From a checkpoint of a small mixture-of-experts model trained on Wikipedia.
Experts: 24 experts in each of 13 layers, 2 picks a token, a sigmoid router.
Below are experts of layer 4 (counted from 0) of a mixture-of-experts language model. Rows are named router (the router's row for the expert) and show model dimensions 0-63. Each number is 128 + 24 x the weight over its row's rms, rounded and kept within 0 to 255. Numbers have three digits each.
Before each expert's rows: a language model's description of what the expert responds to. This comes from a sample of Wikipedia text that the model never trained on.

# expert 23
Description: Short first pieces of lowercase words after the, a, and, such as p, co, ball-et, sl-ave, inter-net.
router:160170178110110120172083159150154134147137146084131100137130171132098145164134137100134134105181157124144137116089127105139122128167123143133114116130108159116144110136145101092131134153111140

# expert 18
Description: Equals signs opening section headings like ==Career==, and first pieces of words or names such as Pro-, Net-, Pan-, co-.
router:129124127135154130141134129133172119177104118109137112127131133139095140153144147143159135114140134115135150138112127113163133127104078120139116131178079136119148164132121109113122157166100121

# expert 12
Description: Opening parentheses before abbreviations or dates, en dashes, braces, degree and prime marks, non-Latin bytes, and numbers in tables.
router:154124146104123084138111121159168155160115155111121069131157139137105121164074147114139138109112167121122145156073150092135179117141149147143109138108120085077152120102148163160099127107121113

# expert 2
Description: Short word pieces in the middle or end of names and proper nouns, such as Re-ach, Jacque-s, M-agn-us, and names like Mark, Jack.
router:130138126091117143133147105105117099137113119105180084092115157163118148155119159110144105106147111093142132166103115117117121123065117146138080087113121096127136169140121126101120163126083112

# expert 14
Description: Capital-letter codes and abbreviations in sports tables and coordinates, such as MF, DF, TV, ENG, N, W, plus pipe separators.
router:130126135133092115118139164127143142122109159135162137071130160131111141197158160159159132140135140163146144112116109118137118117128091108143134112160150151116173146091169124114109126116125124

# expert 9
Description: Prepositions and function words linking a verb or noun to a following phrase, especially by, of, in, to, against, after.
router:166118159109125110140138148116145158153159144121113089101119133113091157173157112126153141114134106142157127122179172094130143090135094158179135137104119114116153127115120112117130133117114163

# expert 3
Description: Word-final pieces of foreign personal names, places and Latin species names in lists, such as -ș, -ov, -ara, -um.
router:161122122073125092135075135132122118122155169132165127121142128161109119125151161088111114115122152089162122163117195116152133106117138159137106106134072125133141124132138110125087148140095150

# expert 19
Description: Sentence-final periods before paragraph breaks and the closing equals signs of section headings, such as Family ==, plus decimal points.
router:163136141093128098146126155081136144152147126151136135117135116114144169115068176136113120081149128120137130128082131146150166145136141131160127104150068135116148165133101120090099140136092166

# expert 11
Description: Line breaks ending table rows, closing parentheses after birth dates, and infobox field labels such as Released, Died, Coordinates.
router:110127146106117058134105140153114090137144125083110107092124171162088110175102162083133101161133165121123135143129147149166136101135096116115108089125102116082115139153114147122107134137107115

# expert 20
Description: Adjectives and word pieces inside them after articles or possessives, such as first, new, second, local, qu-ick, int-ensive, plus hyphens.
router:120133137106160133135108126197144138128150137101112106052139123111132124079109130130152100144138129125140109157115133146134169129142111133168118085143141104104126122113112149106095141103118110

# expert 16
Description: Opening pieces of surnames right after a given name in lists and prose, such as Ken Big-ley, Pat Gill-ick, Natascha Ko-hnen.
router:137146137082150132126089119128126103164127164118135082071124118152128140118116122165112111104117162113149145118134125109132103100121141190134126133112097113120137137124121126111149151110100169

# expert 15
Description: Pipe separators between table cells, plus semicolons and dashes dividing list or results fields, mostly in sports and election tables.
router:160125142067135120110140100123114078142146145115137125092126141119109136114125163104099183112138152118142171137105126134144142115102095131141158136108100119099135094088124087144132122160094156

# expert 10
Description: Paragraph breaks after titles or headings, opening quotation marks, and sentence- or name-initial words such as The, There, John, He.
router:136151116133123140149131159145122150167114146108122099076093127131107137142114127109119133087165139123141103147108122090147121104103103155123141118136131116145155149137110113090136168110129109

# expert 6
Description: Years and time nouns such as 1979, 2012, September, season, year, often in table rows, plus word-final pieces like -s, -ct.
router:117127171102132138140115138103130104127113138096145120122117100128092095123106141103162086115121140064124137109129143153130156103143154128134140160151107144086162184137100149081095136127127139

# expert 21
Description: Word-initial or middle stems of verbs and abstract nouns after was, is, to, such as app-ointments, depict-ed, adm-itted, support.
router:129131167120106113150122146119149096121150142142158093106135133104105148147126124108129131107138165094129181147117155091163114125131128153156142117145142123127131110145093121102094144128111164

# expert 1
Description: Head nouns for institutions, works and places after a modifier, such as School, University, film, album, degree, episode.
router:148138144148136086153112148125140131133172153100153125106130136142109152163096134133162127129157174062145137118079135132146149107118130129109140133145145178118154142155152139079113153122140177

# expert 22
Description: Articles and prepositions opening noun phrases in prose, especially the, in, on, to, during, until, often before first or round.
router:116133107117135144163150137123117107116145136113147108109118118133109128142098131140139123101154156126139120142165159095145135118091156138188144141145138115093138138133077144128113148119161184

# expert 5
Description: Country, nationality and place words, often after a comma in infobox or address lines, such as India, France, American, National.
router:153118117121101099124066121140144146136093114124143148094129145116132101160109127086170093099186137124105142162095115160143139089133079159135140137133119135130123154148149114144086126163101115

# expert 17
Description: Commas and conjunctions joining clauses or list items, such as and, which, who, but, where.
router:144167139121117100129059150132160140136142146100118147137144122143096124150125124121145130117114145142112154088116154104143146101110098145175097091136120127117162152105119175124130131110142093

# expert 0
Description: Finite verbs and auxiliaries after a subject in narrative prose, such as was, is, had, has, became, founded, plus infinitive to.
router:130176170150088144143131157140115110144132133122141098126127146169117115121167152117125109098125130156138174124099153107161151107127165140179107115109131098108133171146116156112095175133137184

# expert 4
Description: Word pieces inside place and language names, such as On-tar-io, Sl-ove-nia, Jackson-ville, and city openers like New, York, Hong.
router:172113126090116130143124145133144142156146136095181121149098120151082130134121152131113099087149108126122136141140122134140132123146072138145113126133103086095124154107129103126125153139124150

# expert 13
Description: Number tokens starting a figure in tables, dates, scores and statistics, such as 1, 25, 16, Four.
router:144098129087095116116067146141142118145180124132139107140109117157118175149172160109132119114146125125125124149137156110151141119103124163139157112115164094119141136107130114111092143119130135

# expert 8
Description: Line-initial list dashes and table pipes in bibliographies, infoboxes and taxonomy lists, plus of, including, such as.
router:105136148114145119162108130121163159147110133116140121126137146108123103093104144107160109123147154104163158162170095112158110127115121122140080095163146142098138150141069162105147132108127164

# expert 7
Description: Short word-internal pieces and digits inside numbers, such as ho in Hip-hop, alt in altitude, decimal points in tables.
router:157114157122101116157141130120125111125155118130155130148133139105079147174102116096156092094162148102118159134110124132136123145124115125144120090115091154130157161107131135089115100162117120